Below are experts of layer 9 (counted from 0) of a mixture-of-experts language model. Rows are named router (the router's row for the expert), gate (a neuron's input weights, with its number), up (a neuron's input weights, with its number), down (a neuron's output weights, with its number) and show model dimensions 0-127. Each number is 500 + 50 x the weight over its row's rms, rounded and kept within 0 to 999. Numbers have three digits each.
Before each expert's rows: "comes after" lists some tokens at least twice as common just before its tokens as in all text. This comes from a sample of Wikipedia text that the model never trained on. Tokens count by the router's weight.

# expert 10
comes after: " ", "1", ".", "3", " |", "4"
router:490457453446541461542548654498417548545514557500527498535490473431555502498583392507359520521449499524476494462416538518481426486517637495508547384523463477524470489550526502535534528514509549532482510562538513458453507464537478459452544495645427544442538427500581478461530485451514522485388424416516529535486504482517559534471439480472533519515479580456500595447575532497486460409505
gate1:490448484531577505472588446465388511507574488438504471524509462437505529430506427562532483535441555500487547444473532457491440540505541497481504534455483470619403492514444456576551539497546552556553435544508405501490508454524488466364486483628476396495407452545579487451638551510537490503545494484412436446438531595457469533468464461489522525492556512526548494516508476415484522504585
up1:501459483538517495588529431486537615536558525520575430530486506453587490518570516534502518489484566479590562483486538502449447433481580487566507443536578548423454539506464519440460424476518511537500542449496450491534597492525582556489450462485466604569490435397458598521495479465506359470440549547506623529506440432473476563522492498566463470460488442497478437516610479558457572492482
down1:503558549459526539540463554507421512471331523582563546482545471528506514456542446527566483514505458608491564513465503533556487497532452464557494525517463567583506440475437545487498606460435565390502409526537551439551529415487464462538619514534453475557570446464542474527508417616533444440434513492514507575510513520545527500532506545490472409455469432507489494416438468562482578493518
gate2:522411494467539630412403482411475511520489477452444442507510529490488446498476463456489419495408566496395485610586548499548518525501539467486556452575533446485504500534513506476517439589517490454483495515485511498509561488437486496524568432568448438467556508582475462561364633396562525507519454592512522519565546448442523519494542442531454488511490515576514593518511559551442517520522
up2:466542459368425487503460392497485525548536477610505509494543396575560420522481595504530514437559467499544508486487443418443468385488536582514593499572496453520540515544564432525492512460484532461489509559525458564552513577516479517554564507409581425529542521448494470457568471525514550559447514542529564546553454493591493504501507555424468442454514447557458463466487534577615516512538
down2:601558468577473448517481522523415601455474568542480511588487447528529481538554463511485608415490465468563585403435503521430473431514488520419609574444506529526510509483561476536480461457485515586551473654495553467522522533539421472432527520494467546529507454510396490509545516574392552474427468483535468560481519567500561514504435548435557457471533436539471472518527540461524428510480
gate3:431378521433487558465490568516427437503536564560506454509482401526493492547538384527492443523490520501497492503419593560451605485509464422474475511449546436506563446530577431506510537635566518534491449509431537486491437399506495526503493534591445422510462531435554474408520557472475532477549491441403464463497485499540488641496501525594534491528504469473471557537464464436537535539498
up3:504545559355600536498390550524524540440428511627491539501503521555473621506433529524496501381501529538555443479521551436436481472513460483467547491475450450487509549425536421481473465434429493494456503435439384506562511547596471504470541471487562602532488554464458525426565462544599507549496460474500478509495476499607583474479488398479469483489463477475502564507506503484467479537437
down3:481410413492540466501422567519478436427509481458501468603521556418508474545445519510493555542475500482458514505442551453466548530476545385442506483494539492477456538471516457511428468510535455595461481486465410512463509543445550417451608537403320507426552529478513492542435500516443499564449493385449437468523507422525450467453480524464461498553562500405474508531441600499532538484469
gate4:499507498376572575508569479545520482488515536485508443486459475545444580417559485504483510471430430546516522569453499464519522606421472469526575542547562589422432478387471452469480453470460433438427489351555465508513508533512533481489545531548485467433499468557421426454479532474461464523447523464450485421584520496595511546525437428449453528519605547521477454483445498450561574515474
up4:474522558504522514538451494445486499525491544475453493497643415485577490424392491484553450438395543447501524482622526564629530381452568434567571502515507465542466558555403503462411581475521402502551513518471599476513503470490483548512474499469511548515489434498432519458546543446496435505513538467583497483476514500476530457513522515568540441451531471530566449388518502487519566425526
down4:470577474494435512576473477592613519557516536486542494579508531440504455484445529461520455420491532542489453538557547562523465494596527544571403461476558504480466593585561570493488433497561505486579472540527611465516518420498491571512473448562490500565559453548502523510529532508425489448502600405544514455581575495574482586434494558552436489504546473528589502466529526475572583567514
gate5:448463467453565386500549501523545583490478542566486535556465449467548506524582484581374506612433414473477402526516440548490519479532493489504503355482513435499439558493457476470498484543519520503522407464501623497468475503512468409442471499449568527403581524466458454462467482452551526575474545469566533491468537441562464482471539516535577534547440459541416450493469482452460510575426
up5:461489449490469608472487450521491464486512504524477479472516424509470579472482527494565497434576542516572524516542542549494536561551475524476496540629456603498543519464511453482545497392519528463490496433469408469581582471544354548581527441574555452550536466357519578513527527584508445421535375515492474519580500512483549508485508493476510519453497446422551482510542451579528410472505
down5:460469530536546423553422561478511503472549499498517468541501519493498499396444395452426411567454521527501479545587470440441509440504447529459450452508529484503403576545455495497529521559544576489497515632493520454519422560521500465581455568472492540489512555395568498431448488558523452512406456513366596476530507495567433538466529465473541510589419472541497466511520462459578427450454
gate6:488540522332504551484503469539522475482490558443535445443499502537563487546490511553609546441539482513504521477512490443432478585478556593459481452508493490397467481494552489476556496494561523573473516510477438426526525595699424512427475477553556490533493529506483546606540512551492496635538428493490532442490532502415511565505469509478526481501523544409545556541450462421494441494467
up6:479562463525498494484453459479447449513459463410560516530532528519531473489589503498475533479495519459450555534491457446448466516613594568466541580440393514362477488565515511520452518552468439542557516561488489428439541600607385564475535543560503496476586584482431546546492628580493505451517515515545503506502545469520436535465472524512559484505470514559476527445415458438477454461396
down6:459532547462589537530420476447469581569617463535461481469507483495520551504454468493524406471513539468434508547548538519426479456503534600476559456515538481481472576469516396497490523436509387547474460466531504520513554467511468448453507405542567562496512564542496500499533523517574507527501598461471446521544500596569516447499535534449483472554537484643492497563563530616399598590548
gate7:537496523480436534514434481419583513556539513523604456543499471462515476520440409393457514531549528404630484512535527529483446481569361482550564511478477467563447501551519481480488529519439551556546493474583500450527530598587553474504445483579519473487454486524482484541499453547417553585489498475511513537514524437616402492560554563506605537577521574409480469492492569482504498541486
up7:543450519389529490505545526568497559494519466480409527490489561543437529470545615581502460549520394503452499565449428503531490618412527492560542461437510464495488509564432492571495406443523528527481496442452531559487437454464481508567544522467498449472528567553439565560521457555575423586467478482487462514564461506431545494471492483519557494465615605483528587525445545478445596426485
down7:532477479499463540464499475454524422535499450635377484473507446469467507521459500488536472514565523548524495559487587401535493411528531402506514504555507534563524557550385452525526589514504492560482529467500532557426508499503522521470503540466418465496459429541524449487509468473424424419466544479530483343595455428458597509563567549415558514454465392549474500503523446533496465571506
gate8:470514542450527501440497515547458505482576550471448590447487453495498383524425454521525450420430518511524582535555450524411472491525598661548558481558480470380468495498559432467490507561583576562524545531513583464539471570535360537431517490487548458474543489487555494470499511471561524520466508536548526565505564513501530476514494523575492533463496545557460514422458533424461387521438
up8:554474520466379511486484561507557450504552471518505542514478456463413528438469562560545477495519477452591546443499526537452524387561434467463458436537481462552539567537470604498522599516553485458612511446541490483461502372519461537374365505504521411633476510509545559513497477508465468580434421479521505552506513491548475565467542525506538502536463478451524482544540538455532582506561
down8:459430525478585544549505543555447531521534522481487528505539566475595541439500495501344446414504432588537487440460524520481506515547522502564458555503564491505467528382528507479517411553490559587455483533396494498552473495498515579495494527553467571580423465442417476470436483511477561556456583545515449510424558449492574528517505446439402557552555514485465522419478536619523531489551
gate9:512474459571381534485508421472454588415552484489454624455480471422474423421512448474456552509553617473476425433551476425491452523539458510532377552489548502507473408576555493473510419475461617500521508440396427489489518511477515550524450472585485535474532485553579561522451468496447526457461514538555580486512502538505487412520584466488447541489511516451471408498505438513521512442485
up9:507458531486646542475445490543529427483498518618472453490547537574592528583580524536638470556458429590477495597512556479523541441513473466544482480478528482479561527486509565479472564464553557515435515479517529484453470504533495431439531557447576503454568497405453408537509532528493499486472499515395497462505458491499513584431477417491463573532521500635521494522469436573474520588536
down9:424494482472450469606519580481485401586516529490521543588493496428511516492552561500509455490536512486511455524403510489538504470519475579544510502554554524565560376496565446522502488472547573610489481523531451497458535514533540595487432538435526543469517498551431522508546529521375530457469473520345503492502433534493523526473373551536460513503557525562562534435655480544528513455499
gate10:433483460427506488478537527407523508495438467430505468428538532436488516402486552545429483552538453533453536561514658424566554491548536558427496460530517468429507557500509496490483501563470432478444570514476544448558504441465544526536540503529575473499539408522439449569450482546376495481463459399499457435608569496473380555499532424520488561439451560470482463515546518532452556544530
up10:449471464482452377564624487436428522523573517446569468546522519478510475325475475549432510488459524458465454442483568487473528554465509523557538467440506491486504454613443516480474502472498459496512498520478487495534452580422525520468463478545531537495483445472514568461510411463369483520373430485474496487510518496475517607550453454491498583490591576474501550594567592528450470503525
down10:566616419437607524600550523421505461462431480498416551446618456314498577441537533490523492477458525510489510552484439513455494471487490517481469448552467513512472520484496517434456494424521548525456508419472416490496500513500461478499466490592550468442594420527448425478567498491582478512437486509522465448568508557466493515454498518468469497635469495459414452538523525453514481490584
gate11:454491485444508580464505554427534476503556478435569545500535550574586455487421435504444462450524440533472639529451500474483592510496527522478480521507497549547584504510529524484516549544557529512517501595548456496520557479577518511506481457570438489535463521424534615463470499453433620554454511490465496490567508517561504626617515447478522509552426524469551494583496572635513492466590
up11:515486520464608594581547534428473401468499493417512467437568518441457533469484517497529496466502624454483511578546471508565489575533464559489538466528453482496473404558497475516461484485589461476464519436495449528425518464526561427532451550459522485506454517484494414449452520514350443417491489575521498440601520444484609494478427500572532452424396527509486547441483503411516485442475
down11:515518480558472535475527465500488475433542435418470474439435586536580533543432582537511497441465408477448552468414427481394507466445519576513414521540451543527398508559451503459525498574508451460602461579512499598495464554510490445504427497442490497469449598581495554505550567447457464476383466561551505497426486528485463597507592491480478507510406533499482476580470521579474525512526
gate12:601492541458533533557492524524466538449455524558559553528536517428469522463647470478506506397516467523452555493545580486591507489456533498444456446449491494448498409575456538541519466481570557545567501564511500448487391519456460532469496521517439504442483549466483520543425501433534403493488472550585537500549475535553565423572384522398536547407498478430541555418569534472577505484472
up12:506486547472513499526460447483554478537516461534463529406341542548508569542443540536497476527448444479461505505557393466482423570477483457499584558546419446496490599488457449468504443540517501471492583532533483567382596554474478512451458458527603514497561459515518592536467415559458515450493555515472588498464524570524452510475487465566484383525464561493504475423436552536411424467499
down12:480502466557523421523546516451610438523513532467528551427510531431421536583350571522524479424460539481508447549576565507462519535460392424485525547526532478467420455525493468497472445463594544520474529444422505536534443425451542477531541515473453558520528437507523512542517429425415530457573524505582551428498444519516478612453569480511460444357497497482488538445497437482511485470547
gate13:418539471447504566484475539404515509437465506507461448588540587476439489364516468482566496522575434446468520484527558500567490523489455413553505471492562602514465488548491566529443424526580451469476465421507536543459529503405550520514493482487420528502388510537448448472486540426524538408460468410541530485477454514448498570606487393507424457513465528603524561488484594468460476488522
up13:497525449452563503543436423523499437417529588505440533490456501483401454526489513476542413587554557497566515511528433518555579394441528477458528470458545457527483521435486481517453620458475552513533519458551501567518537519440435512562565591467527527503494521595481541517509576497479437547550511463474455526496560574523595425487507501465462606440495400502489346506521454448496515517401
down13:592446529514560490567582559497509478501527526405612540560438480460455526491437468556464540476526460547465569516473500472509430523482539550541567558563395430474503536452608478514513611421498542563536491502505479490522442578495463508430479553543483530487510478414607385532468491493584555483469469548476462534467525520581449467404432648486520468480480531442535527538508454570439528512485
gate14:576529543439592484552449499532477534438371478450564433513550472567442479512499422499512473483533613551540530507493542577463563541386429403501480500510535472509509442448488442495485487511474444472480496495420472570546583468533450393503456494558386406525470543462429543521508551437526536493545515439409477538450537534479523524387569553511566555501488516492490471510621574535525525491465
up14:590532612561516564422523464539584475509449525553525525589437514434577488465550507376487512531465474473528470515475490409379505535497479413538479528418528617488511490506438588601499526540545475492536458537514514502600457465497580565472595537522474504538486448496557472516578534465460517460454505470540494458500477488507417386455542526481580517523467462558407537602452468456531519493474
down14:517527505409495508506452459503549466491497526460534535578444495565486574585446475462564515445494472597517429470557452471540425504541583437490482554451438533553481506628504477529506547537449434471488496497575506403443431603494423459527590438450465482567425470477475484484434428519450410418534466484492499370499495506501439481519484524538504455445595503545497622532526616498490493546469
gate15:502437569490378455486438531542518467536388434467578526406516452495474482501564482577477534561426526459527520552421481575385569490422547584441589491450569426468490412475486461424537450492506535522483531471487514538522540407477501439503448584410484484445525571552512578494532526506514589538456476513455506621461459469465500552508411557481550498528447508453457551474461541447511494513453
up15:533425509483606414529538403437486490407523401526537535547529535489471517489542523487492473566590453560515519519480530522506439518461543494593448528483473493526536565488406448509489517516497470506544483450441600461432456463420541437561531439473488417541446594538456465481503513557561490534351484518467519424555518542356467468456519476497506432551494592470435451441516580561449483549520
down15:564509476539521490411378543426598461454469508534537526475558515492559577508573551552530509522514590544515576481550365542500541488477455459494485475490503498533548548448467546482473433604509485400425524500559529521415577376600473572491512545537568554478438493499576473430525514484480427518444436466522493496531562566588442558535570434466437493452461498509504413513501467452470534511523
gate16:424536552544427570605456548475542506549454553475411547508575414481531564533480452498471463420553453548487511458435509568461439534595506421503516526518534617417500439592568539499429445453440552480522488500592513499497531572477575543520495503469543634542555446500504494452512483461498508546503540595498581491561498500504549495526444528605544477567519421469557553536500502473467462468407
up16:471474546534550474549549557534486547503524599428519512569518561430495583496421476396439531576539521520480494476496581487451447460498479533489463540491424540435519498471468470478509506461402468574513490478474507390544554467539436425404381375535477598486475482456540547478586462520495494504463496587435466451490546410588463536405486623490477573519439486571499462491521490486462513518534
down16:512513531584491452522442399440602548537465619417475491522536511452491519483581537559553581560579485507543505551565517582431504495506467576497447474465481546519561436520518486423505461470447473512575503464567542478491478447386457519500487575455450568455491505458405522517494468475477530523509594541439493524461518476460439584594587445446534574557530494485510448404509415480492463502383
gate17:559502425472458458569513524542597482510516556479556544523572546461459447518559394488506512454494538473522565408497478465524520367435403476633513572491533546514535480446557507531410504433473572489431540464505476442505491564498485612458505547549478524474514488487538470516557484463462474497552503485598461573537518528468512427482497533493519534475415496465544448559553408374389559444562
up17:490502536514522499450512399534434425460581470496534499568431363489407446528516518526436416577490548580488524526484617433557528456539530522504607460518432430518568560571413497465508580471572452402536533471459483523492422483493441496515603530556446470509524332552533522490467460544506478557528498492410537538487552507472523448493515523544515512437475530544460469502521452542555527525473
down17:495416448440584586475465501544470501497501495414490482536513488411542536610459402495495513476555412521581507597456490514572463436565507502496480468497505455487402470514497513516484486558512533483442551515488494560451500495550486459459556451459446427569437497553463460527439631541410453662456539513533394426542437487553484569549431547480476407545502494494485535481545479518525507484412